From a checkpoint of a small mixture-of-experts model trained on Wikipedia.
Size: width 128, vocabulary 8192, 25.9M parameters.
Experts: 192 experts in each of 10 layers, 32 SwiGLU neurons an expert, 4 picks a token.
Training: a variant of SOAP for the experts, 456M tokens.
Below are experts of layer 7 (counted from 0) of a mixture-of-experts language model. Rows are named router (the router's row for the expert), gate (a neuron's input weights, with its number), up (a neuron's input weights, with its number) and show model dimensions 0-127. Each number is 500 + 25 x the weight over its row's rms, rounded and kept within 0 to 999. Numbers have three digits each.
After each expert's rows: "gets" lists some tokens that make up at least twice as much of what it gets as of all text. This comes from a sample of Wikipedia text that the model never trained on. Tokens count by the router's weight.

# expert 134
router:512508515480528532485494512506510492498477503523478556476487472492483546455439516502474451497490506524508521511534484479486529483469513477508492508512447475524506527525546480490466461508515500518528527517518531506498495538533500526509462481484485490477514469472472473517462516479507455505461486480507474474478476556493471484508489507462517492547492484471492485493451553496495486521557
gate1:488498519503535504504502525533533488541444502524550466461514474485462505492497482522515519550477518486523482540501551553535495467503451491498500506514459523512496465533514510479524483473518497497482531542492516476543479509500528464501493490476486489495505489537475469503504462455496509508525554526475495481515522470478510501514515469475499509447491463470507449519490503472506486522467
up1:475494538446520512522493522536545464515440500529520498478509506508463522491508509475531504508506486479488499533496536530539498491524468525505547526537448529480512483523519527499513491511514515440499517552470516457510477539497509485542528504477499502502492487529467495495507433476501499511534516496462492513498495501489507503536507484502532492478479454478532473527491517464538466526474
gate2:485546490497537494483479489472488529577505516530484501470507469539508494503467510485484546503563460503479485453500467499498480501476515491488522485473533485487540498463469543500448530508453485506493529485468502486525526510491466481459457547530486488497507497506481516499517528476481528497483464487482518506466506508510506503506536484505499490512502494440532499469499506566506481465499
up2:474474504489473509539465532520456456505492443514498474483457520452452498496525520481490499491475493476493500479518498530516497525553491476506501482457488525510482476523498484500552466480524507522517539538523519467540507492506479495525537504499523526468491493497526488449498479577523538521484502510551481471499518469507532545494507512478490496467512528510475497476482538491489490517496
gate3:494534526469521510488475513535530496499479540448498531534524494496502528485488523494519477517519480511484461509478469507505501533475505511489490511473493480516508532501492515548501475539537537501531466525487527533499544479511456515441510531504484484513530491459497507479493490495503493536453467492513544526521503511537478550518484509433515502525492506479501519502507508498516419495450
up3:515511490524530516512519522530494483515490501525483493490449506483535505527528536507472474526539518500487487496455482544485514514530483485516521514489569473452497514512514514514510500457493546507523497461467479472458490505558463524525562512494479468432469482519528470472504514461487540475507519489504478492519481457509461480486492496527519491516485510474499506505511484495461531514474
gate4:467483534538475501516479537487539482564507531532468462501498439484505520488473453490510471491491523490495449496524515517490471466522522542515506515501539486485471481482521473482497489523516482522479506493505517515441564507466471494470501512536523515520459448501496477508523492511500475502488467454509528507472539501498495482452498538520482504481511479554488496487518486500517498491479
up4:540529467505498478531535459494494515494506493462522552498525568502472493486510532549512546493505513486536526479476510488532530511486464446495514487465458481500509512523512530530501514489501504482526478496486490504516512478508521501533520479480454466489561530501510514478474471521499514515501529563497503507517447526514503509517544461475533521504481504467511493495464504531481508468531
gate5:462478486498508492482507466514474540503496467485534503506515535506526564514477503505484509499469500554492543502481497467540483498511544515519493500535482444532513469473514502506454471460494521553511502505460478500490486453501543527520517512512539458476486488513495480486503533476509528467537459491526469445482495496511499504513548537494475471474494472489460494490512499537509481525499
up5:514529506520534493509495453514524543482494466493553475534514535486479542462483507522495515520541513538516460487533472505473504451524476524513440491498486520514452477451553479521463513469485518528479526498478547510511462527495524479492528521510508509453500482499507486431506490506513502509516493516529474484500495469524468503512470477500517486496457484469495505518514528524508528526501
gate6:445485503532473531493498502474476507511480457507508514536476502473497540472496526463508490491508521504465495525513483487479519518525536513437511476505509521485510504515525456483521485526426485492515502502515532527537487517492451528499491455527526513491494508515543503432521476489509486504473527478498507488536485431505506505475485522471531496540482461510533474483490515518520519548524
up6:509535503470516485436466527524522520487507491487525461504491489498535523519537481531497502546506469484488459470556508475526522475519519462511467445505512493497489488517459502525434519466465457533514482499489510489463493488499493507487550533512517530508491473515470490446506549516491477526513517435481486517490483505536496512467475500508508477499509539506528501530477484495515492495512
gets: ".", "==", ":", ")", ").", ".\""

# expert 77
router:532528436496461518514544469469510535483504525474479515486489510531472518472464517479481494454491474502527480470511522539537522498513485497496514488506471496537503483532496507509491454479487558465477505490474497503481471547520475470513526490450485506478522532481505537496470503480462466509516493490467492468496498456504508457529471470459487478540482516480463495459501522463483521509512
gate1:549509507492502528529460505527522525535504463464506503502477499487533509500490494521469506506445506498486489521506475538479530518500474425510484515448506470506478512473535499504507514485503480482512510511545534523488532532461460498493488458510499506475522476485452481540513494465483511511511501461466465486458514498541524451482479486493482535487542520540552516488541512481485491500477
up1:475467476517475473454527511483496476484500513526486507501518516512484509516511505487521497497565518506508532495499484456523466475515508570478498493516498506482516501495439518480475468528470503518518471534472456484530466486514508483518485555504525480515470504500531509468483502525547476487492499549527528513521480521469489566532507508522495484496465500447457475491443502533508491491489
gate2:522502457538483504494488499528478444476477486451474525519488518499500490511495542513508512494521502508494504505512488527531514464466530535511520495444503483513515522499506547484481484538458513521511513514485458478509491531446517513502495516541531511511477512491484552470467540486442459489468518509453504501484481448505459494512517498444517529530529514502499491469493538536521507522488
up2:506511516484520478523499503469479489515492463489456488507493515520480568509469469514490506505491484487455495522461497465464525533522467506514522492538475537474494460493462467517545528442506484480508495489470525519471522471524503491502481488520469524484533477469530495471485494491511515522506497530526499495495517581464533519512511500544527541524499494551491500516477534532462485474492
gate3:525509552508483529467534506507478509490522489468517501514436465503448461478479493544523511543507478503520459519490525495508512515518523490528522512464482503497513539518473503548491479476476481440464479473507482499519483510513530540475522526462499527476524540462469497495524505467544541480483475464482475527527517504513525471503471508484497473515538492516515506470521464503520532485526
up3:468526511533530478498477494502467499486509526452493529509487445489497488473499524507470481417514500525508510509513510510486520467562439471516527495492516519470530496477493475527486566525495471485464519472495504506493484544519520461514494507514469474469531496471522489493496494515539513462467491508517511500533502537488487467495460516485498512496485525543560489476524512537496518496507
gate4:524459500514460470494485497477533462536508482510517502547486488504527480506476488520492478448540498486542501473479535428515495472504491469490476490437500499545517465523482488512477480487477507510501498494439485478500523495522519483534519525531532463497518494468497536483498490471493451514521473490523509463523499505521473553473496508467483501509488502553477467527456517492517520484502
up4:514481492479438504513537541514482509528532493508554504523501483518527487525498511501514477488514478473497513508508473471504481502497474458497417513553507542554512498539509498507510512489455541513524517480472484458506505474496505532574494522522537496513496498549489519497492516503512488469483528511505470469512464451509492530503504501469499484490472523477514502494524505464489530553522
gate5:504468491510477476517512542438463551492492481528480503486483491564485504515527484485524522488498467489452541514490511456525514496502490505500524478519527472485487494486487494446509493530465485504486477464438522496526488479525486492450495458472520488495481500473479542471503517493494512503532522508519483537481500517463456499508538473465454548529462496532474528532510482496507502493492
up5:466498502511469483488466503498476493499501483552475501499492513483481445493477464529486505490525497475491491512522488480474512464493508501532523517510542473518471530523548478490498510520478470465506466467494493492522534452504539456488493527517485484480494509475543484500505537532495557520522468453546493519465505493470547502491491505513442494527535487526530554496485453503488526545492
gate6:520460481496528511472488540506491465521511465474482505497454481493505460474473535477458511505479482504470453541480488471478534454477518469495485490463491513497497514493480486492539485455455483518511489475507516484545517501502524493503515482530476525492476458503516514493480521522506469518492512460520445471551534500529463506501456525519493517491530544511475499518449549483482508540503
up6:473508505475493513524488439507499507535503537519510503512552510491506480502512509506554505473504494500532568470514522511507485502519499547497505541539526542473508504504508485521456490540550478453501483525503506498467491518500454523515478479479544495529515556522503471510519468482472522479523474523507557526467489488468508510507544487504495524491507447488524476518546486517489489484522
gets: "|", ")", ".", "==", "\n", "==="

# expert 147
router:510534465522478512507526541473497517480504498516530473492466545533520485481481493469535481494500492450538470528499524524493541473468473507473538451495469537535491488476548466483526486481471490478497531485489516465457482482514474478512464546503546517506510500488504573537499550497518501542475529500471489510477510469499483517506498540500480518522495490478486499467505521487473505517524
gate0:513534506490554470498488545499507547528491475497524541492552490471508503470521507492542461523502527460454502510498511525467537487539518486529486514465535459499513494472508498467499498483462485524516516493489466485486544504480503502446534508499481498500530464457530506529479507486491458483515513537488464498507489539520502508514468507520490450511487569535490516457506499505525481515508
up0:558495500529519483530499532529480492504490458504547475478543472469490511477468481483551463539533514488517480483514522501479508516534515540475475519479510468478472482474472505476459498470517523495507528549493494501511494486505517490490524489492479517513543467463504499500467506501435453491491519519471494483512477520529534544528492500505477447501501514530510482466485533507547459517529
gate1:512481516503503516445542506499515527491475508523499484510454450498489483517535507525551483484527504507487503483499467523545500500517543492457491455543539522500508524453462488503491439484481484546520516497467540493533489490511487470452498489502539543526484493504512532531550483507546495460463498526509510514478472499498482494508508458510513499494508512547480528480516501477478539478497
up1:509530483529506484458487527510525556547486488482569524527462506506484450505509458502481513510509517481555476462521478501460511500481501535494448504519504520523505517518498504502496522497494467517455533569539489499507481459474501504505503515552514507503474541528460490494501469488517468479487536481506499470462513500482476500524496500483521517531472482506497493488458461515512502480546
gate2:491475468516502479459495490487509487474547479454508501495460526517516505521457461505501495477490493482481472508515481500479507513494512506486533528497506475519499553501511473499495529468436451497544502466519512484502505489474537550467520498473516494501479492472534519461485548456506495501477482486478500499537518560504510524494477499517454538514557470492527498444510487507495556498480
up2:487476474494508505470457519479501511483527455471489469509495546488467489505492504499505471495482505479466500529514523509475527502500537499492532556525532453515516518489505460520455507537465444465527501455524490460456507492484494523449523517501525465491522501489517523468514537461527493481501450469442498508503501499464542523508504495447510506509541462510513512491524469506496496508497
gate3:511500499484513524528510502527535459519473450461483475519459510515474550499488511445527551491504548498501519534500535498500527470469520505510489508446507485474488485455527491505502497495557501490529462495491503474526532478499507498471489497502503513524508495542476467505516509451494451495503516498439500543496478466521450550474515538519487516488492484512534497484505503513465467512472
up3:435493532506497499494491502502514511517475507477466470538494462496496503492569508475528487457562502500537502513492484540514502463487477500521515469488515546533463501511540471494469505514520486461485486533488532511494524540498496469463468512504523477481485489481498497489498519542514474474509477500482523525453488470506504471515525506496445546483521472537518493479474475529562475481496
gate4:535524496526536493511502495504489544528504495473510527475478533479472485506482478529491504513520468488493447497528502498468516496552533511494501521518548499506506506496504526465482472544483474507515505521477497496462484525479489502472497550528508482477525530435496543502515521507520498519534525550543530521454477526483545476498452462466504515527477492539533469471478461519512495521525
up4:499481498476464512495469487492507452464491495532473476535535480518516501500506492462509516491488518535506524516493467513489484491447469493499509471488450491504483487506484501513525535485515535481495502502530515478503506485508523506536471468461471505504448451578491479493508458469469482500482511428453455458528495483524465513509536538508507510477506498476444470505523502493481486496481
gate5:507493502544469502503498484491503448492488468500471514501492538555506509493504512500532497476474459539472496480507553477469486484524512496484480507489479512496498518466465467509512482482547481520471495505462508475535482503571537510494491513521569538514520487494497477526498517502518497523527468512533525524533499523476448470474505472489501534545516493467527492558521471531505521533495
up5:492514482491512506505488523531489538499523503513528479493509464411496475500472500500477493495509502472532522527475459491523489489482503488527534517503523484523493501528497513499487526488454498469505517491575511509498531498459452475486519491481432458477472496486499511461517480498487463460480515486505488457485513486524573520504514546504492493491481523537503479465473526462535493493523
gets: "\n", "\n\n", "\n  ", "\" ", "\". ", "\": "

# expert 15
router:455518469525477516555522478483468539484451513514504479477468529466491548478528485513495510464511518444485508474529491548529502505478468543497520503494474521530497494520511486517498463469487505541523534507532492514488474543488499478492508541470489523474465481472493543511516490518496499520480561525544503484462501469496537496514485497470484482511510470511533502482471538479517528480531
gate0:479482484548483504552481493531513514536447481502447468509482510467532533500500517515501513518516532497500510453545470463507491475521509492525504517511464511557494496514519475536484438493529515510512480528508483486465498492465504494483521515489525523465506501470529534504480465527452493517476517501530442531465519495480515456529473528537483466474489512504530505509489473475530500477509
up0:559502511461527484425505554498517461494496502496565529488469498530466496495501507483514459501488497509487493521501522545512483516490496485445501498478539508479528504471466502488459537510469496488492525483518524518518524486546494504487485476514478495538491496486498447501509525504522501498532502511420516529511449507526486535484524488475532514468484465509464515475492509505490482536498
gate1:580502481545507481491537514514547500522504535486559504497493469523531525508517513490520486505511499551511543493500467472516514526470508489523519506508505498509509495500471443522490508543468483522528545510543501554486483459505502493492458516500539482511455476479505492473508502467481497453501489501501489495550469519518505512477479508536476530521504504481485529514483517537490476492566
up1:466478511479467521463445491448518495494492533485471511537534511505500499499475514475465482488474490489532463535490552482473514540509479501485466515528528486503476491487478526501496491506496529465481460486479473459476505507502483510510479475518492511508583546547520490487505483510509544570517487461492532499467525544511500502463504503489507467470485487469512462522485496527483496491493
gate2:461514491506521493510532538516525474515498512471500524547471539473523545496500522524467482514508472504504501480507492495464511442490479487464499501466503516494488492486499489493439512464481525503525534491494505478464528471515516530475565472509466519488503480500519484465493504508477505508478552485466547539428504512494519477503501482520491546520509473506524527459517463513455518509540
up2:505514507568486513503560484532508507524505493480493523524472520518491451505488478518466480464453523476512531495519474489479439518502536485527466513504523484501496454507507490446446461523504517498491459489479501519486483525492527485523515484475531505472489463500468523490556479507490509508499486494528457471491522548463525536518461464532494480500482502460511498494472483475486477498475
gate3:544455532516496530509509478468489510487492513532504485504503459518537492479500497485528510484523469494500540451475490467497481548513516515490536455516545489511492509500525495474494520463528471480485519500569516516519472490470493539498495483499488478489493486511467527521556465502587522489514487530558494488459526537514511509527518494500523477492487542483499548512505479505503505514471
up3:462517476473488494515506537498519434485501498467483534493534517477476514497484491515467509532474512546515447532533476548518491487475532493526453505482457495504480488500476502513536483537458511490489479495449500463490524495482535470546498516479530508492503509493503479482481529487423496505495522459445509516516461457490498490499458484485497492491516482497496447485480504528501481505525
gate4:479466500512529475464534489509489518502513547489494479525528484517520498514491507553468536559486444485483522522518457534515512473483533529507521498449499544516535477494532458491494493522514495523523454495487488524524494460495525489523487524518456498482555508483487498497492511500526476473524527501487531481484488487530504499502495549536530483502459466445496516493440483487493528487501
up4:500482499515535459494537540481499485491473495524521524483500467500502529509519522524473511528465472538476489536513507532483527482529495525522500522483518547478541458537533502472492505491514494503499464489486504532490463458479493485502463503516453478466516498505516468474489486513505503487482554515452550480469508477551504462493490509526496473449482439515520493495466518526458538517517
gate5:460464512536484520469505482520531500493497471531477518481508468514482536492429478531495485509529532457512488490483471523508501469468511479477477528534496487528552527489527476485499553493478525534474484476520477481536535469534518501506519483518503499498508487530475529480504454526496507485462514481481479464490485501463534521463479506507432457476484503504465480492477468516533482511479
up5:502494531530483481523465497486509497487528508492487508459516474491489469528506534452529509476500446540481559485463491493515494520531505509437509479534547471503507505504541498463520505513495515501481526459523514505473459510442469505466514456494478513466523477508508468522559538484522464501470460545488483515468483523499490503472505485511526476461492532519476518488502488511501519469507
gets: ", ", ". ", "by ", "that ", "with ", "of "

# expert 41
router:477518504488514523497500487461505488481505533525477543461465511475498536473485524508487486530505487504500520482521513478486513519463484507495534515505457496539515513521530449467473458495531488492542503497520514540504473529542478501535447496474467513492509469488463495527469485456503475473444482515503475478466458529458517518530490504463523479531495480477504451486462542495504488522540
gate0:577552480481496484515462463509462529519539527523491485511469483455478476480481495494489498520550500476532470551507489486510469468473522514480471489517483490496457549509513508512504545529518523500472492488493501496466514490472518533490528504494469497481523516537508516465511520495489522469477494486547525517483474521496523474496490503495468479508435543469498515548470484495462515491518
up0:515504520542451505504492476474502473498488489463533494541489483541477521484536489470460489462465503494482534466503519495517519507504499512507529460502545506512487492485503508505471484468488487478474521504498522496555494483516481482472476516497533497479460475519446502466525554473478518549514499478501500473514549523522501506495506436517545480481510456548511522443491519528511539500491
gate1:504493532484558489490531445493459489496517517441538503495472494487492514488494474468453519523516503484508496495544490513472500492523538499514478497494477508504551466506485476537465520491493481488539539542458522469497464485510468513475507507492490525488516525471493469448486541502474490498512531499466523531507485484556519443476461488501475489509480478512510516503444522546512498525503
up1:481482547517502504507566499469477502526502506481499488526470500539523506457503493503500478501479511448529495536536494508470475515509482491532491502524491548509527444522517453548519506485509505476484521518419475485474469503502460497530484450497495489534503453508534479480488534529478489552537499476499506525516535503528513493497467504487505475516473465502473506507502536521463518515500
gate2:506484469483511497456490455515513482490534513516540493560510534550460519515523531498491498511470480484510446506502489541511526465455503517490498502474499535499507510453525517548554493499469447489493505507519499523498509458441450524521457482448493485537482474508481509496471472541499525516504521487479532524516502500539486521466500478483521498500503502469530492467509491496512482506472
up2:518521515496486483516484547522530481486530490510533497493541533506546526476508448512487517516472557508542513493476492493467524534510489513530520514553537466506445493501499499516482523489511515490509473483563515510500512537505476480542532493487479461474531515465535504510496483515470476512513475469468455501473511501481584510503523501490527502488486509546498514485485508468511539487503
gate3:492473525562515493500494518456505535528517528507492506484491460502500485482529499511450558501527481520512500527497476485536440515521537526498543482487507474460467507529498497469501454516459526502461453481472517506470478528542496476504485517497491518527472522505518513493516552495525524493488474462541499505449484508444471477464514493504513473493465502527494528484469513504480511509481
up3:493532482448475502459544506513470502480470475525497459495471510494482516509483486505481459484488523494484515501466543450459464544517501470477522540488528497525496486484500492551498512495523421503549530480474483496512533490465483533536472493479480480477483513497480510502512463507515459512517469528460489509537504504525560498461508507484500540508497507516498479489510509528548509500492
gate4:461511511551522511553516502512503512493520503483499515472500511495509528510480459531514494534504516539501493538491530530487514481496552532491527468497498469511465519493498486552487516490440518493511449518541530462531507487524500502456519492525501470533503521479562483465486474563507516479461492469466494482512515497525494495472555516496547488493533465518488514506503522506517466509518
up4:469481510509565496519509481465527502502508499501495509451485490498471540533511464489463480506497468528454493513525496543488511472463527524513512497479479488521475514493486477484497541510484520490554487523535538467508509473535483490512465494487458452492491516515510523487460495506511534508482522475470503497494486466502503491505548507514502536492536474551504516523514561453501461537555
gate5:495526507506479521491486516482526508518467585483502504486516464512539507469511480491456477534537539495565463513477509518527474530501523486461491485492466501483504475523471488501479500495498505503471487488465509524484555520519487486531503489502529526524500500487462497489488504493510464522480474498512525548525485498493526529555510490453499513490505451538476470495464541527556468479520
up5:519513474477522464501500499526473505500444548523494521494545489534525541519514528481457496479478542447517503510496466507501489486479490542516534461503479515464561487513480502528531453514486475457491472540544529492525574492528474509530491504507517477503522485478505479544496525519494531484515516465493512467479500487469516520540506480462506491484499488496518523532501494504478495482477
gets: ".", ". ", "==", ").", "\".", ".\""

# expert 190
router:491503506541493508489521468525485558512508487437500503467489488490500477477495509502490475537451511479465522509476495545487503492509540483522476512542456467509500458487480472511487469482515483501551471503504502501503504493519502529485497520451480488502529458468523473480504506515533507518499482472514520539483521532460520533542532483469449463471486505487489563486520532486526501526453
gate0:501510499452499493502512424498513508479502487503542512498509517529470529508496485491485517517501492498554522492559527487462508477479494493483497481500509503484494504483526489477468466463533494478504504452509523503517467515522485541506436503538481479499496432477471504482508552503493492487536501517475509520471434536468540476507460498482483464483475423494490482507492505482504496507501
up0:499499544490501507517460564478542516436469517468482504514497526513529467513459510499533467513455501515475465491498478492517492449501537479472461477522471497518500498539490503501532467486480517499470483539478530496507540494498492494496575488527515486504514530472495496536479484477503487508498531445515442485492514481494491535466509509479491512523540504521467521522475530518524507520497
gate1:513526472469547549462542513489477454530494498514505481541508428487510488511506490492506526492500517477525528472459478503493482472480557513527498506516504529558527454518499465494502511500538475480542524521492508469521483505476478458468505459486497547513471468497502522485503481500510478461513496542512526489474485513496530488550516500493458501482503480542492528511508465472488485528508
up1:469487536506529486458520499500536488487504546492525496486532566498498507517503544497516464464468478528525506526483480516503541482506452488509504490524487505509475498484514536521495516489474552458461495529524506499487518488507509537527534479523498506537491491489513504486407512500494520548494506526474473520523541498529469481480546487503494523505526491487519482478527492533507559487462
gate2:475475492489495486458504523518544523541467507540505522516515551488517557544470509551478504518469498493440530536471494555542471481524509525513481489516481507514484496512473473492509509497498474488523539519527488501504506484473518489503507506453498437495479518481526488489493519494511513477483526477523477498461555489497505489483453530540498482504517519491503487553491463520466502461476
up2:529485498508466572511497501483466491477549505529502493484472445559458465496489490475517474484512500513498475500510493451449466507486492494514482490502506503469471489501498523486550510485503465508466475497539522516493484545515445511502495520520469542484496503485462492513497494503536467481512473512477515460504468502510487548510506467533503505509483525514523556498495547492525557500524
gate3:519475488512493520499460534496480518506470538503446504494517511523502475474518464478553531518499477544515456458546498512498472505520512455516514559465469478522522535522478501506531486525477485508476449509555512505462494528482506511514485519476493514518507511445517478539522463470519492522468513512484509523532518478494440505515475508524510494478492516493476521459519517531521511467511
up3:536500470493499518475449468472502492493528509488528515478460512502492524521499477463490486517518495467533504464534459535490482505503477550456508515499560521494523507501484472499474496527513459454518545486468485489491475456480522520463453472548492474475514461513471541427475517514526482516508515490503528479478526493484530492474491506517498513477500487510535537502517538486510486468490
gate4:475484473538495481508517537501519487484495490486464520452494446501537483500549531506531530491490543503459475509527485525560494531511463477473488536479533513500516485496514493527513485485469471538532459509523499530517513507523508497507543519572545528488494485461519488495457537521513496509533477447482481494486500478509511504480507483492515519531509509471506508461506568496487506500495
up4:505504489504504516478425484504516495492533479525478511519507481483493529466513507516499506503465500521513534492514531523471529517497492516529469526529526478507457543534552509479508502476494464493443502481483506480506511509508447488563490512526481446511475487499536486528520504521444490520499532506503517520507493495507539495531518523458442512473507532468498519474515556502462544506488
gate5:525474544506512481498473478498492491493483521480533482478553488508493513456517522483478511487459493532519537507529509522475517444436490434512451480481469466490528492497518528533454522497535525497487471519492511451476517483495513529505478493477516520496539484475520530496503488508464476479528475472522519495489489518483456484494505547460487492480505470485473475488536495518547474494535
up5:455498470485491492513503497488501467481506506476503506497540477506528416485470482504532487504514572519478520504474487485487459470504527520517477506481447473468516488524516492507509513503499470522489484500479515474503557502536483502544553527532530535472490503498488515500490521491508512496528538469474540461502571510501474494509476525495457491517497489498497527493490485515479443455483
gets: "H", "R", "M", "P", "D", "S"

# expert 161
router:522532512541467499501519477485524542490519548529497468462451526503539523472478472510495448460475502515514557517527517524458517504484472505490489514509527501521513481466482484478458456509487481513501542507512474506474476482511545499524493482467533517508499490546484513509501506518528491529501504527494456467451498482474525477540516503510463479530547508486507468466496500516513481528453
gate0:471465478466515527512511491476487480505537542496509510486506507503505510470461492488518497468507501540499485522477485473488506466506517502470490491474521499491522469427475475524484515512499455497507492497511504485489553475506450507504458509525506487499501439475480498485493490474451491490495528495478479499483479504488528488496556512497522448463561537507550488471492485485479486559430
up0:531513541544479507486478484554498492507480506483476528471472528476523508499518496493553478504483494547491513483503476475494519457505448500503487511494501502497459502483564546520459491504550493481480509513498539491528518498484546469513528455514471516513460473488512471481511498488498497540537513546454523512491476553523507454485533494507487530507467481498495522507530544528525511488493
gate1:494476514548468518482501483486515528480527516527488527489477492501485502456522465488463489494499486510452503502495515497509506479544524536533529516500516499513490432488486508487511519499495463482539498454493485513475488519510440502497477488456531487474505499473487505482481479465489480509509543466508427482491474498486510522530480500505497448539492473498510507463546519544554446487463
up1:506480485512501503472507520474493489520491523519473507458502508541509531486503518511469489481480531561446494455516510534451507450551474516546487461462537521475490509445477463504512502468459489485525505475503502507517506521484483520521505484474541505486501490504493528506535485548498519510436534512489471478467492498470510498539469478517495460523468500489503458535502508508491478530475
gate2:495483512544442504513484466482452481491467534502484449459520498528488505484428539506528488535505476502509503493481522521470488511517493477475532499466534493501480510498513482483521500482558495477532500529506503481472469485485539507466513501511557510476475524588477491503512521475512476487500476467490512456496524523512479486500516499472493461513502477515469489512538476511484536526493
up2:496489490524456492523465476500456499488520548484485437489506510490470496490442524492551473540508490522510505510495534528460483463517485486484513461496533541520510495472489493529482484469502529463564496517497513490495473512465533539478501489518544508494510474564509523508527513508547494516514477499484525489503519521509497450482517540480488484477551494512482508491505498480483517544461
gate3:482477501500486474513480460505518510482482477499509482533498537506468530497502511462494518480546507496506446501530496476508442484518498477487487533480517512501503505495523524510539473550484498563520530474412468502483534525518506490496454500496492551477467513507509551514529500530495511456531476465497495516507473490515499474547518515511459522534478502472484522503499466527524471522490
up3:505545454441552488513482501484490503526544518433522490508463479519513532489543492494550455521556451517526478492523515516494493484483495502497505537498481502493517496516538491517496445451519493503553507531525493500501520485457443525490513482510491515563493507492519486491494478527507508535495537498522503556506487465508496477486518472486515472501489491481486510493504484471511504518514
gate4:489476469493510525485470450495527515539488497519505539487506497483477475453443477485501490506526473516531510505511500468450510466542511481527496482440528447513540510456488512486492507539498489502482506453466488508480469526456501480477498446495511462507492457506493483499515458509473505486520521467497462474474524504474531472493505512499511498509549498518507474484549523493471483550499
up4:454501511545534536462528481524540552505505467493512482491486478497489488493494499442505524466528461483494487535540496497480478478519560470496475483524475509523527493534553489471494504504460484504459479488501501476490516534459533508490494495502522527490516497439526484496514476506469511528515481486467483481503546448504502447491507519506500495539503480484519499517487545541516494498541
gate5:522482528478507553499506510445495517560497519501499549529500472503495490498484453476452439494522532536490496534488483507485510537505484505509513500464523471504502480503483504516472477533473465515498537485478505530511449489498469527477497470492524511516484482580536519481479489482509492497459529489517527509500511508496503529492515480560482477550522511472463478469521506521487480532506
up5:440491469519471460504515537516514451484498491516511535454491543493481495477485529531487581534464515493511487480505503502511502482450529447486509502487512566506500502461492466501518503483478491496500474508512502470504525517509478471499480523515523488503525517475483522499534547544497497501499519540465448510496503509503566492501461500499510537504512493519499538536474508499517533473496
gets: "as ", "is ", "was ", "are ", "became ", "As "

# expert 124
router:527513522537463521519524480479475562488460501480541493519453455506517507475474459489495516507509470487511520509540522492446501527477483502520497503528508549514500492514496479499473457510513509526479521517501460521483479535506528520486415503528472500529509506512457499472494502525515478488453539541543498467468485508488501469505509495488471452490474501495503510458490542480481506488512
gate0:509526483515485479531488503492476460577490499480500525529505474525447517498494497501502512477463494508441497525516535508457508473450449503481501520526454501528475495509504486556485460465501518470503486504468523483459522534488474477508484478489536535489514501495512510519486494481481528489496470522517495489487492525527472477516507508510544537522454466523541467459510529496453511503529
up0:511511482525524491516485493475487499551496475507504508503515495545455521479487499487505521480474495490432490524514526515473499473437464519493520525522476522547468492486480490543496437497499525480497469493504527466466525531474460464478484489515542533494485483478505528497479529508471518475471499533503515507487482518525480468518527517510484526533498486544546459448513539494468506481527
gate1:520492542457509495535448488479495487488513503537512504473539470499520487521491488510515471536513526461504489499517515491523521466496479486523494520474504505461523479462497479464530491475486523539501521477512493516507517517490545497544492483513449498524495496585428500456470513479487486501470509508463499515472483523510488521498522537479500486513501505519494536539541556471466489534486
up1:485539434529441528489521530507493503497476450494487487512532517502461515462491528501505508524533519514544493477473457530470496529512497498451500473463569470540503492538534507513528510496504565536515520531502491493522504501514467507464471541522539500494523478477513479518516515486499521521487485484525475514518503494502459526505485510475516477462492487463530485477511502539507484517488
gate2:471459484517478512491489503512479533490559497495499509482499491487489497479483523468498537439575527507462485514525469482479504478527534502507479479519518521452464510545531501508497491463521533505490512510494509466494470527488457559501507527519510541491474515503499491478522486490521491470526545454551463500525484521513463497459522541504502465492524503523472511474488496547523494496504
up2:478517463522511488518505520508456551472529485470540511479498491448514499476500510475457521485534489504466492513511470491477517481514565531504508470476518526502463498531490513489487473465516552565456531492513527480511503522484461522491475532505477534481478542500480516459505492524496543477529517471531461490521517488517489465485511533477501493521497489517483542506502471529545516512517
gate3:513539451475517544490471515473523475464519478506462557480490453517434491503478484528483482522507496514522478483475507491497531544482531523486503526466496480484473503532512507532523477487485481465476513459517520499556494528508527509535469439499500503505511486503519493464487523500530497460467484540510465537506500526449490482507504526478530502506497483499486481530461525527492455500488
up3:517470563495501463499538521497473513511485510501528495524487553491523533490528494469492503518487483498487504529500468484534453465518482493497509454502493521499514473481510494505482518487518504529511490543492486504481522464517487495457549538496491509498489522508478508526484487481471503597549527439507496478463474498516498519462513516511487493456517534501478528450517450497497538506506
gate4:546487482551490516502499463480469500476489488472514545497493432482511535506470477534484513486541484493538485481551509523490513545489518488489522508498539516476436497476489462492507499523505499541489453528464481516503489491487495503536483493481463447523493512517483501475529517531506525550459510493512479525507508540444470482529521518509512489472499529483485492477545486472495513475510
up4:492528517466492511482497560513473498511496482530475506482542506507489477490518482516511460517454500487470477500471455483507485464503522494514486508504498460515517478544461547526567511504495523507519490481503554479518513551525494488521544514506522517488493490520474489529456502491525488454478532506481545506500477492503572538470489467476525529506456478508470503509458502533507490518492
gate5:514479494528517480474502467496514513522480514529517489494552474565505503511494473520490567525519440526473505466550495491497486492484530547501467504524484500520522508502521517531511443505498506503499469533520504499506510482554485504542480561525498525482470544516483484512506515520528505504493507450492517525458530523459469478464506518532524455489474470489483485516466486511510506516508
up5:471498505491501466489514493476493533508482499513484509536454492513500530514498486471458484501523500525522513470432476469520481514549483490491470534493503466518512476494508487511459517526543450446535489466473493520471463507502510506474499504524532515544446465475481498485469485498481478515508494507510498461527506492470488533463491502492466488480519445518477518527468447532482459470476
gets: ": ", ". ", "is ", "\"", "was ", "). "